Below are experts of layer 4 (counted from 0) of a mixture-of-experts language model. Rows are named router (the router's row for the expert), gate (a neuron's input weights, with its number), up (a neuron's input weights, with its number), down (a neuron's output weights, with its number) and show model dimensions 0-159. Each number is 500 + 40 x the weight over its row's rms, rounded and kept within 0 to 999. Numbers have three digits each.
After each expert's rows: a language model's description of what the expert responds to; "comes before" lists some tokens at least twice as common just after its tokens as in all text. This comes from a sample of Wikipedia text that the model never trained on. Tokens count by the router's weight.

# expert 9
router:505509505542492521464494549462432478558530389541463457511489476461506469451564487465476510515497500518512498518444556478553516503479443464510556547413456528519539471497517496480497465562523566462533514487496504579506462475531540497510499488572466519487410538503449520503506488525432432510530457524461430404537434525489489466454483416477499483438495451537529497484505532504529546506510474497499491520543378480526503458407521471482531540508444526453560405421541459488433475510441471
gate0:469543533525554592525530465497565502509542556513521502544454444482417570452434512560491492463472451512506497581440474550490550505392531504462518533471497459537585489474530534544409489552517466460498497500438490487512485522497523518458498577527487434501445494509465518506528410522555389510477553556470507513523526546441483487497444478539481492500487436454528505490466513505517534508511428583509435473476467481536486565577460526479580517490498508520587472493512513526486479520468510
up0:580369568421472524498561525510566567480507505546479460510554568471502482496541522512492461524495494535514435451492555452495611515511512523495507497497453511442515536519528509557576522556532551478496593454484500545488529497550509454549507498523468545552462445523526459470459465504445482526540471554518467531414484480474470518469529486492542542510590510463486479452517516487470580478475535502479544559466454559506431517529507511567508506534554448453543530440439535501463476470510535
down0:526497531556427491489511486435527554473487554581475521505508487557488478455549450505426503466512536520500551536546487569464503549530505474528530517492499502449470435467561491495542486432469516477424521514552467483474516552593511501457523455541484464413536529457394527531506502485489536533485422526493511448546457556476539461515465489465510454504520515545463546427380495534518513542512566567469492548489487516484523458584432533522513555475491464532528560439585488443520478504496505
Description: Table headers and headings. Column header words and section-heading nouns in tables and results lists, such as Total, Result, Votes, Team, Candidate, and medal names.
comes before: " |", ":", "==", ";", " ==", "==="

# expert 25
router:424492491524515550447514552525524524491502464508483462559524566509520480465530463502524454444487491506498420452483576549567479528466489493465481438451478490553529472485577528475522461528511537438521493458510537585414547538499445490568489491553528539454421471520511557555502476512518442519507479511510507486492421526479548464485491449486492493545390548503452528465563500517516487494488519518522554527487398465519454509472531464477541510511481469513487362440511477496461433589435489
gate6:563514507480525546528477472495489505484492483502431528574464511523542468449505580491407495550500520535499486525554494458458500515445515526484506536509536508428556527519567518468514501496501519578497515493540482473485443531435483531464490563434471499576438504425499463391514521543482513579528573454572530475498425463506517453531433526501556465470573486556506593519412492470520477539500578499450511477499483450516481516463452528555573486476451460496501526464570458468490465561486472
up6:565525556514535566506557524521487522504442556575424451565401529448525499510440490467488475473481438509522513473532503497515418512507475602567487504470434482394495442547498471510531467456480505481554456469495508509567478525483528444464498581495472472550526449513505421476527517474483504586524513515492503500553509493537572442486475524532485500511439459492488520525465452439560465502532485474483534502460502446515530490429394500509467566493553541510464439477500470531472571490553502
down6:563452469529532535446506469557505495453586553372528503497507502512417506545518471503547552494537562493506542479491433489402563491544540478461474457478548432570505465458485509470547503472511506520460481439476506550470602571449439503527494497538482535498498532542488517530434509480440503542486495399442529465466489440540458451448528492489515460511525529501516497529474555506426492485530508460502455508440492485543514431542554485500494425486445559478543484527505453430497539479533497
Description: Line breaks. Newline tokens, especially those ending a heading, table row or paragraph before a new section, table line or list.
comes before: "|", "-", "\n", "==", "The", "==="

# expert 6
router:491502518509468528420519553544434428452536445472497396520521533537562467455520450456467492528486451482548427496529507525501490473490506507448559511455510449492511520535546487553514498539495508500547522528513482519449433491432463487438454482519489524430463521519528539522541494541449531531479469499491435593547452517511566423516506507455476476474433525510442446460538448464514544522437478546448517475544476453522501482441419475422576472439551436539466432486457467521445511513519445
gate6:516489525475510553465537433443440503487439458503522490558499520549487491463487481503526525467546531470532523477490480451507471451393457476518427476482412509510460510477471527518559496475498463524458540506488479497496496537568449485492504471512467453510461497468477495437471486466537448544511458484551548507505403571472553519480481508405533423526482407470529503492457474456484538517544602532442551557512454528486490406418552526555471481493441433503522562487507578573482541478522519
up6:483533454528479487543491495525518501488582531484501557424579489563512509502510517491462522549495505512479500542542489505512525557517484475457575525499537509493520537495545454514466533493520489466539492490533530550488536460486552484508532449433572562509515513539528502525421560462453530523481477532470493432497578479540423496515539544571505511489569619464444484472532522576519497485484364468561501495544526478508536569560482507521571576494544562516501478500546459410548441515440505
down6:492454447563584539546552541509502500519465484532526512570547500519537533440540522481529531532559457486563524471446521498619500489434511477562529554508477530467602549472537449454569466472420489494504499531538486517514494481513515605483530552460434480518536489520518453507551524550476533509551528504476550472422499509431550468490494506471517465472523569483490483571473465514537477510462487543538554522517525495513480524582536506453518532489414524531527519567537559419548493460457535
Description: Closing brackets and quotes. Closing parentheses, quotation marks, braces and blank cells, mostly in tables, track listings and code, e.g. "(180 cm)", "Title".
comes before: " |", "\n", " (", " is", " =", " was"

# expert 12
router:502508522495423561456536528519508529533554470535506508498550538492475506498612483547492489465494510582531495508471485502499509511416435523486500477456463509550461456505517521483555458520486532458511483541494504564448532433428390389499476457514470429506453476495517486550560453564516530549599545546461511545497433542480467527553491476512504509499440564551529482497501486629480477513501493497531490480453396528503441464493535501529505496484476510462509479487521509479530493606459462
gate6:457421487445489490518514476473428542476505406550501507412482493409523461471515513493552525535496517501535508516534550536505440456498499421564537464437478455563488530449550564484515476504531476563518537536540444503473605503497553541452477454482449536536524487482529581469490548515428498534541522493483498477561514500515506515532485485510611536445485506452495511490462550530461529501576494509466502556512470534531524483476532447486416559495434558537489529467502509521404501544426524
up6:469429453435500539478595529545480500507570501494469489494499497538368500480518594536439474483434462484492513482556530527534521543491494490471500485534491419498504522494448544521543456495522437502489548544486510521509575422500516539545413508450581454532528496486449498392444511550499427549479467477493481505506458466521490518477559435440475535485421531459546517430504511501455559461494497455428476423500470494512467533447492541481475442468472492546467439520496505518513493508540481
down6:531454495461493541542554539468490541488475470466483456523487464523510483453547532562477495563556510446491494450427533454560558488475516439484543543498414427537524546472545531507419632550539435454536501462579482528524495547449501511491436527483488546501552515466464448486506486455483434504572557519437512563436530514517529477502535514522396529574501499465528476493514500486567478484465528493447456510431479534467441469510458492464485532488495553524489533544480585445488490468503513
Description: Numbers in data fields. Digit tokens in years, dates, heights, coordinates, scores and squad numbers in infoboxes and tables, such as 2004, 1.83, 23.
comes before: ")", "–", " |", ".", "″", ","

# expert 23
router:483548528566490485465547569474420535446535505469546500546553548490538409448535465512528456518410467552492523459499560492546437499424448532460540468455518463476515488511543496484528510523541509502466486548609562516508477527532515457464548455533544547487514466421409511573486491525479499523513439545432484495500434555452519503477553508552488402486472498487466559455536432530487515466515492468540513474453519465494497557466468526512532481512453465414489478517509523472488436565501444
gate4:485473544454540484490524567498531516457453511523511519577469527521464492510467459563492476508488442577428463518467536483517569501511498488575466503429511543469475517522543484497453473520555533544578500511539462518499508555577448520477476494556425467493466478436451505426520537391448421448524433531512545482525523557491515540426508548507523466542526556603483455528443477514470507538451436493519457478508470533460559450523550499503463498484532512467520619498512453522447508486491524
up4:487574470509405504476579565497507492498571531489474469430491530576480518486547465520480482484530430414461489490499520492495555439563468465476490494511535500548517496496515521519525516546457483544559451508572467518499471465497497519511486520482516447514439526543503447486475529416514463554490621555475432490489517519521424520519523483479549537483489496542483532451467497477557462519398504426533465519458562519536527512507620528463462465459465425507480460447514557507555454494568513
down4:551454550508531509479540541510602539502524540466539465497516489485490526510517410478471485532524469479385545501541579492470496474463472515607462452506516497473541443504550446477435458479487470431533488526570548513466545552485486509549511499515457461524444530433544499481454487421445481525516418510529485460479520524508497535485493473557514560526537514564499472504445510453544537505509414479500488422434541564583510479461453474487456555455466487476509519479481540550595452499532492
Description: Foreign name endings. Final suffixes of foreign surnames, place names and Latin taxa, e.g. -a, -us, -ra, -ski, -ović, -idae, in lists and species entries.
comes before: ",", " (", " =", "'s", "i", "is"

# expert 36
router:476499495461507475438520502511465517476529492437473484542551548519545460505546472476524495502479457497468489489552516542490456527481476523530487459444466522506546522444557520464491471497534540361508422514525592592422479464462396462481542501506489505449508494519496506524586453539467498491523494534459458571540422557482510453480486487531510463506430598541481496427520449485424530449517525536514465484465497449451492519465469462450522492447506489534526433506510463433468421555431500
gate6:487516531483492485516486482571467531522506517487476485557588512521472550412508450554430453472462464451449434476476459492456496511456496474483506485479499498514490478457519547547482542518474525488506602459463566469466574520505491501486518553479503522446475484476529530550487534561541532478385559455489538548587514497481468533500463528532592502519508422479451585487482441543542468483560470454562585494504582441514553449556520484510469472466490486446479559540525569501456496539482529
up6:478549482515563420476505473563493462486497479492492512438423467479492420601528502433464561537547534486503444490436493549474527466473457517485481542463463512414528547477480484404482535477503507443506502499484501546510478540454505546496593460591565439479536522510525489493541530555468523549612482564531482477454521553485527458455457481513423507474464531529566506502518572513456548475511522546488462441559427498474447493495487548434544506494512508469464521539493484540543557502490502
down6:501566528417489505495583445470492493471541502505535548543443490504551547430567464521449384517508496509518500487516546539544519482522473589465552529455551486448514465505452458535503538507560536472561517469464533501552517523440502463516479549460445524503492463518568537518541567532519460475484501553571475474562488545512440447504494522571550491490532516508407520483483521503593494532568472496553520513569564448464568503511510498501505508522500503501533442452490545490580477547427548
Description: Table cell separators. Pipe separators between cells in Wikipedia tables of results, charts and elections, plus some semicolons.
comes before: " ", "\n", " 0", " 1", " 2", " 3"

# expert 20
router:476527462450491545439554495456479477453513483476470491506551499499510450451557479490533480456460537514445405460472508541540450536455480499540488504514439541475493481536463491412530438596541502473524445527598550618496474563479496460485572498511468472492473484492458569543489538524489522552506530565462446447522433582465497471441526504457463455499446491569501530482519427501496496481471495537535485432402429516476473490514477475518490486511520432533525521406498472505468480520447497
gate0:461435512513514473518532524462538527527456530429570448529532520462556494441494440467524493531530552539534445488519450507500418504479457529414544435512514508538509479566442531571526538473489523531547473594468439463470526548519474475486464507473526518532511459487498549533476510461534581525489440446432517511572548536494488468476543537478482553417469494520527429562426479410489534491535505531402512479477509530472550565508581513466487471544537490484554510488524495529467443548556485
up0:524487533473501461509511545503540458545426537445543552461452528448545519505577503453542534555523496487519444442492476485457593448489514537466524416557551470568543530526475493612554490446483517518496470535513427494399486480494485536506463523432551552491467502504507596592454538480521535490516492475473475496470561477529487485478538486486518560429451478456544451550485491396528484540519486453542532449495490505471500486543543502455513477505470485456534453524532517508539561501507412
down0:576490495430433542511431464487465512462554405484512417496554465550502501454496507525536471460543437559499478504562448519508468488546491455509528534464476450461513508485509417461469506545429415486541451505451555524530425501540508450502529521449526460517480525489514514462450490445532470496532475566542481511489551486439484534554470528495488492557496531564431451480453471575487526455508466454413554523511487499516512456474561576550441555543500422474513472512483479462459526532456554
Description: Linking prepositions and conjunctions. Connectors between noun phrases such as of, and, by, from, to, or, as in district of, Preceded by.
comes before: " the", " a", " his", " its", " other", " their"

# expert 10
router:503511491538496466435577524543476559474508494508480473532510592438523482492527529524494475522464484605459458486530489596532464524447470569473539470366452504551503504521504484475545473487522488480470468466543524526473507440448483488563480515496537525454481505443451530594530544521498470546493506580448522508467436535482519551479476436506512456491448515445428582448553499554501492420483550498569492496547471487460415508495540522524589544528484473473512541505532463520500524511488440
gate0:542565490508541522481491522491503532493450473484535497416548503477457495502520527538556428540485537476423530502496578543450496423554534583489498488446519566463517539472557491488546537543498472441516485509531594515524450540461487586440566524455512469471548517550466480566513446488491454545535557540472559523520489513539518502425512493554493510511492544510558530476492494506475482480541491450640489498497457456520482442552445480525581442461497469468526441463505485511454474525535419
up0:537570507524514496491494476574483477508467510481480464509481458485546518471571478501539484555468549505505561476536549507533464472518542504547439544540486469484543428468450493495460476550489525537430542453531578526502514606502537514429449557530477569438446458548522511353447475490513592550567506471502519500480532520504534497455512488452506557473451490496527499542505517442472531486566492470500441496528491485480520447463462475526488553500543494439463575521516501501574544431564432
down0:535539564487522537421472464474512448527540540494498487525470445544452522468562512438572518521475547485534548444508494531458502517472530476509562463548485582465492543491482507498541439532462428501567481495450566516458456501507498470467464556544452507495514492464593531529518500496494515483469447399506530491452540450567561512507519445461499479457557481495500539559528430528584554444460521559492501543466464565543531461492447515544465496457518579495469473467457435462478426541484573
Description: Place names. Country, state, city and region names or their endings, like United Kingdom, Rhode Island, Ark-ansas, Moroc-co, South, York.
comes before: ",", ".", " States", " City", " and", " ("

# expert 19
router:425500487544438539444509512519509449494543508424482434514586561496560431480534517516500523471448488488476419448496546556504435547504489486531497526494467563548485484526510485418551464518532521451541486529609550556486502474482462471550540505501510481483460495480501484539487463556528458555543498541507526544540479537489525501462500516469493377481438588565500537472513477473524520508478509497520455479450423500444481526519453457518507473420493523520580395429450456486512505516496446
gate6:495544480429519503471456517535463503559569461496458536529474430526535568510479506481495484458536483499583531572487476566495488476491476561578531544563477458480507538547490506474505475552579540503441487488513506391490457523525508559411510468536475462507509529458514519533541501483484484500496458453514518550474560527428450498538435475435444580463469460487444479537528463544502479587468543515570498531525557521508480413399491489534544501448491477543470512528480417524515532476488442
up6:500502479455454551474490536594421500432601481443443498452503529462413486441497537461482558457502531528506391538475462522508464497536534552535507435531537477438476482484531518482508530489492443453492495493528589525502533460483480581475520393533489487588468507484474483572533530522485530507572509456495465535457528513526490481471483511438388510545488576539546480559504438470525505497423465506476506528507524489463561479498476519486522477475459461476504529549576488497550490488501450
down6:549494439493469564500542547500494526533453502496434510526515483517536551529525539534525476446553573465502517490494484461490523483556503421537535506456592447461545510464506479578487505552508545502568505487448494616466509471489500506536458491497553496538461583521406517536500518525584522468497470499526551530490515471505594528536549508621521519488516596528495521482525514419400395530532503527502476492478579499515434515479500530524517506523478516501533493465434501476442512534484494
Description: Commas. Commas everywhere: after place names (Portland, Dorset), in lists of names, in digit groups (185,270), and before clauses.
comes before: " and", " which", " but", " the", "000", " he"

# expert 13
router:490504448474433569445583571544422437466508447435451455552538485493509470443518546491495487537509481466446511467530517484589503524453455504560492496510494514525508504447504491469586513599495550500573457484607490575476524543485465477506495496500459484450451515469426560538543564497494513518514488549508544469573492570460489511472500459428476506530459586533487569465533521508489506474535495502502476474482444483534520528530481542506547535482534514439555509459518523502531441530402469
gate6:530519538527485565526516510482553513501473401486476548522560475495442553518482484522486490472495469513562533566457449486529533485498493479481519458444490526483511489497469535507553496473485521464496492495432440468545509546478505486547430461471511522438512493490561627512606540520460511451568451473509455448512443576496489562441530534466504539477541499506476520513601426450496503517496512491528498525464454550494455579495428569562448477498496413470537511458445505522536389497528493
up6:487516488462526500501522560544548516454481467505480510478516456498474490531471504473409431409531514525551501490445505492554471488523558492429555402474516543544536501512519522515551535459473476460477434539416490476535437543537544533560449517517540466501468466485531563484487511474476470416534583509494515477471474551503500515489468550524532489506582551547492452513557421412483486536477439531495545555450496545515534553531503572546454461492503499465513504452506557567503369511496517
down6:514429506525547500560523472521553465511467526455441531545453483544564476477445518497588554463504496486435525522483519511466438461606483487537471497547471481514513499541449477499487516528520543534526463439483509494553501429518463460416556450479571502565498519506549398534450538536480524562508551574525465522510484555550556430493537456525491541519456390477537499489494532544581499489457518463478526438502527523555501480517529460563542492510496576504472531494572529470471570467508499
Description: Verbs and prepositions. Prepositions and verbs or verb endings in narrative prose that take an object, such as for, with, after, into, took, -ures, -osed.
comes before: " the", " a", " his", " that", " by", " an"

# expert 30
router:419541471465462529515552512539461448472468509450459467535488549473539487501479451487493518543445485555517417552547562536504438540413463502487494502495431532573502454497598472521494419599558517410528493473508487529508455522519430491519512507493463464439507448512526528527475455501519526505568546530421514495490429535430534450503507493443455452479424530486467524441496527473536517527561535500462515500491456508524472539509459470453546440528502498481540463399446477467504440529481477
gate6:503514488514470473466486516484463466506632493498454520612531502519531475482537467477475451500464563532514474515507460485531581521560517459536511541471501501528516498536436492488575509463417531533505495541493533477490536482485513493532474472456534473502468568489497448546550604501433485417447545495514525526463535478476536474494421517480576504536552447526534474515495479520533450441544439531468530405457475530543496543579502509498517526456426501537494592454504525480539419530580467
up6:496430473481512518510533451489559463562426537543544477472468522574504501539549500477546491496553534468454428452543520426489433486430517513505474514512435555495461516450579527535517548456475462515530548539550567453501515485496533519477483473510468483476488432572505505459493488509504489577497497536578438502520479510498464470514579505594436579475470465488505565414543469500471506547482521515495459490439481460497479598559504518541490415513498503482565521500512391462459465471520511
down6:444475441479486526536523446452545562522402530523479544469471531493532566502462552537566503531528527483401463468532508488485514519535532541552486490473482492488435463418577500517490459535527473552514505533579526431464531493552497540478470511482439421482516393596538515505433488489537505536448490517506453486507516505434497428489547552581458567483506499506529508452586464489455465522470500508552438512504469457488449569522526527547513452486458493505555506428474462487503505451509477
Description: Sentence-final periods. Periods ending sentences or list items, including ")." and "."", e.g. "...in Taiwan." before a line break or The.
comes before: "\n", " The", " He", " In", " It", " This"

# expert 14
router:429532504474494503465552558469450489449540504497464394586550565531568440453560455514463518509434490533492408492552543554511465532472487521499531426506465508509527525535516548520508487532510545474502477518533434557454451487438484503437506549510453512447473526511461489526524529539442496543467452546475491475552506515502566469492532469458455458538503514525467495493521473454491507483494540538504534524523475449474515523489365500420582461463543428488536462453519505495435513519460400
gate6:489596458480548455507529529570481520550519594493524495499559519545528451464522538491443517500484516485604520464495483541502598465441473493589566499532475467502474490549540525498544559484475521495507489483444547518489543502580551432530421428514511512447519509502465511509395502426451462526532485446572448557513520501493531541546522474537554499507511486477438512442497482466491460434520433472497444494465521535492532521490510573479438440473483455481490505459508555417525537496510463
up6:501409499424498567472535491484584452533464555500544517466461462470497531522477551567509588531519449502517504535485508458567496518444539550499462479495512470511496463507556473477423475449534469479497497531451456491431465527532518409526485501458439486473454492515490498560533480512465473516458478522493474522513484475516505415466523528509489479485569517449517531490522504532542489609498480566437441506517392506555487444413557572554465501466579545453426536499491552492512484462448515
down6:442459515484493496519460470516455502496481507544470453447492467425545482459457495480538550539543529451461542496504548504491478497564579492402505493471526562450552453501440503517555430532531557492538529526503532488465488477469527536460464448464528541485477452491515492572513559478484505477562466477433548525579491420488526553534473492391462476504477483483462496523484509522534480473420557573467423499475571479503567507459471561457446468480475491502553488491545572442574562479565482
Description: Name and word endings. Final pieces of surnames, abbreviations and words, often in sports or election tables, e.g. Wein-er, C-rew, KA-Z, respons-ible.
comes before: ",", " (", " to", ")", "°", "'s"

# expert 18
router:422497532488462578454554516457483456510445375445442544613554554458511442512491561498484487531443510467523529521499513537472440494476499521467451508481466538494522521483498527410547515570521516520509463506558501527472484454469466520492503447539497489489451495436508509536535562476488456582460505570532511524547500511464500495477525510432472500516459513454449533496528498498505501443490476541456512499483477570502504521497508478521526538543486470436487381491504488417494402570395479
gate6:532453519495500473508476471538565490468464462470542451475541509479461439508442512473530513498502471459494554499559399517419470522504505564553467449501441429544430494564499487444478469553543461522490559500477502511563457457431515520432558525510557424479503457575481439520452495462467474485502436495558496487519496563566544466588447471494474532478468470474500490442463499558529521529453589479525589491472478484517464551480515522480503526476499447570492554458544553535431494475548487
up6:568458522505412467459422477516450582502522545490457555510506476473497486503538518527477497476502540468477491452501605526586455515425497543504450552477538571470548505430442519483524407449486506509550456573476477480533532531415547558493463489436476543474491564453453457531478435523507472500529525464531450501476467449565469519489531483545548535484531457558525535606526472488487457509458541543500473520571484443496438472465545499534469495497560494503481482447479482546550474494485470
down6:445498489499373479597472576526477404450491524427542529449549505485542424483404442517486513502466468490497464480512468564436490494555495555539509529487457448523477479550505443464462459524521506519434518504441527488554491521441531530453497509500498463494508501552532539482543501504470423516496535494498453544541479534451479388541411542453463503498518493528459498435440509570431468465496501456536477543429549524552538461478538455500478489476515517511490524440524528517492507453532489
Description: Descriptive adjectives. Adjectives and adjective suffixes after a/the, such as distinct-ive, elong-ated, new, original, former, psych-ological.
comes before: " of", " to", "ly", " by", " in", " and"

# expert 22
router:495522500570519506490508511546468445451484507519443438560522537518524435463537551557534444559474488505471425492491536538513494504489481470462550439459505506551507511513532569473516503484439500505516495499477460505437485534433466469407443551541502524498464470534483488511450473578516502498508466503514510477530528526500533457528470490462382482540499574525490468495500444485449538445528508519429458516526526468434527533464417478450568505522524378500563461379487499465500507475540396
gate6:452495404529542533448518499508435487479543469498502509452551498540477496507527562526512435428557488468481534475496529512453479474476380526514500494492526530526554443492460473451502527548503487520504481459416492526528421539539437429484452515541476508473546447492477617458571469481471481494496507442542491505387518504525429440483557450518549516508485506495548516457531492532520461535517493470440523507492465499515482542436519535588561458575536471530535428525521528531471580478474508
up6:557559429471424501487585498435554481463500497535452510499479589492480470516473513556487551469457518507462481485537547451526557471475466575484479460511499488473518459516552510485520505406455457471467507546544456476503564456514456477503470535458505560563481517604476461475455478512541521538471504506469433507461439589530496466449412540474527549474533490499521520529540450535515529475507464465546529602504539503477512456533489501517456406457447543470464582533528482445524531443535500
down6:473538491509494560500535480506441582533542483528506475548506446476532428489492497422439483448430538516523462509510455453458484432491516487535566553560502448479456511508459432528416441495451495461439514500547518551569488515505525538434478476501520530486501566476478527576498558527508521465506475513535568524451486506456598469459423531485500487474455462515538571505511465481545616492547520486601498505446499445514482490543451480447557496449454435488502515481433478534484536509468528
Description: Plural and s endings. Word-internal or final s, z, um, es pieces, mostly plural endings, e.g. town-s, 1990-s, jalapen-os, Vol-um-es, Rens-s-elaer.
comes before: ",", " and", " of", " (", " in", "ona"

# expert 32
router:474492466552459508519576582486451536456557424490461483538522546468468438484558534499492489457430518549552510532479505574541500499472467469496527479433521529531528508476460476460558508505510519444483449500540478521515521465527491516634462485483530476488464528498435489581548494492468493511525516576449514504475555521471526468534495468485482390551439508525497541428599495503521521407492487538539520523512435514523501493472529577471561576462513485446504456439463567483509480555442485
gate6:583526579507570551510511457588495529480501458517520451499516466502453549463486473461460463575470441456495495560454448492446487521546445484441519524532500446507519482550599531459519521513443495517560492586515495460475512516551514480528492486482454470519450473462512521417499563569501556455562481480521494434505471476571574492455446527531505478540512517433454563520491574461517534477476530482506543549496498472431549451542476489528456409527529512472470453405492460543516504479511472
up6:605520574457552572484479499467469471541547520480518477499534501479465501477535399574468494548514464484511487524434496474464567540445430580522539522470527508484547525564475504497506541546515495503529529482491469515485525518483472497485544482460521539495433568515567506409424466457487453500528461472528470518518483463574529552483480527476459515359573501450445486493442547446509503444510516437494501496536558404566518483549511463476562505522478477489491481509420465478483485503481475
down6:535513492483518412481498457473446487438521474426460553488496485492497475471488521439564372479488520536516481553485498472499532567491542454481530537503542486513492480568467528452432497514506496484540440485509584461551478505433490495504490501444500440477546497536484484494498436522446477493492518485435455517442584481349542467532487606448539457507461564556577488492483543501503480429457511579471527514487485439532528597526523532527509495514451502469537520464479502481486510468481513
Description: Institution and activity nouns. Common nouns after an article or possessive naming institutions, media or activities, such as school, film, album, government, stage.
comes before: ",", " of", ".", " in", " and", "s"

# expert 34
router:500533517489501539451599537543456569436549413491526465555531530516514440457570488464428535481490534504574508517553548491546460548501485512454531527516493586551469514478487477470516504484529502445566487490485518507482536494488445532522508560546485507452401485472443524559508529510461445517494536617454551542508484488495510475465455507489484482571517511539494492449546513511502444442554488509541562498449443553452496511451525548462488537500494512484531414491451551494514400562451443
gate6:518468510512498483521522446547478469487458546526473581527492477454513428525564516507471455601479481464497496517458504546467417561523568500516491526559596522532490484561483476527505557490445529481515530451531431466461491461478532492418490535479532528488505583484527436551494519469607475484474503510534520558511425526546524509504547528470548384452416514482486552476560521468507533552486511507486524489472535453490500506472450495559551464467460544575531506449494441489459566524540440
up6:478504492479480528500554572487526477542536505439542552530520560493484522523469422542602503502468493487582498516522495477521563522477412512473502473550469504461466400572503513466480543449514465523532500526465548519569546611499439477494516524499466446557503434452533534515524530459452525470478472604458405465485505502465523459473513476578492501544554504460518476495452460522528456445489496494443516543551445518540541458505568507495542475523460485451508472481494515485400581492508526
down6:476469551445562411512556544510481528505545550506476476571488546500515468565580451489555562460517495476528468554502493525501478534468469473440519536526528529568468506461519465487474474472520456482514521483529456503515559467533483514442530451493517504537551501487480427566561537499448478496556414472426484565543532476565544498516502542508471440450533444519510537486452504453496470451528535599518602532479462463509478474588504455565563459560526463489456513457512510553507583501536523
Description: Counts and demographic nouns. Nouns about quantities, time and people, like %, years, census, age, population, died, in demographics and biographies.
comes before: " of", ",", ".", " in", " and", " to"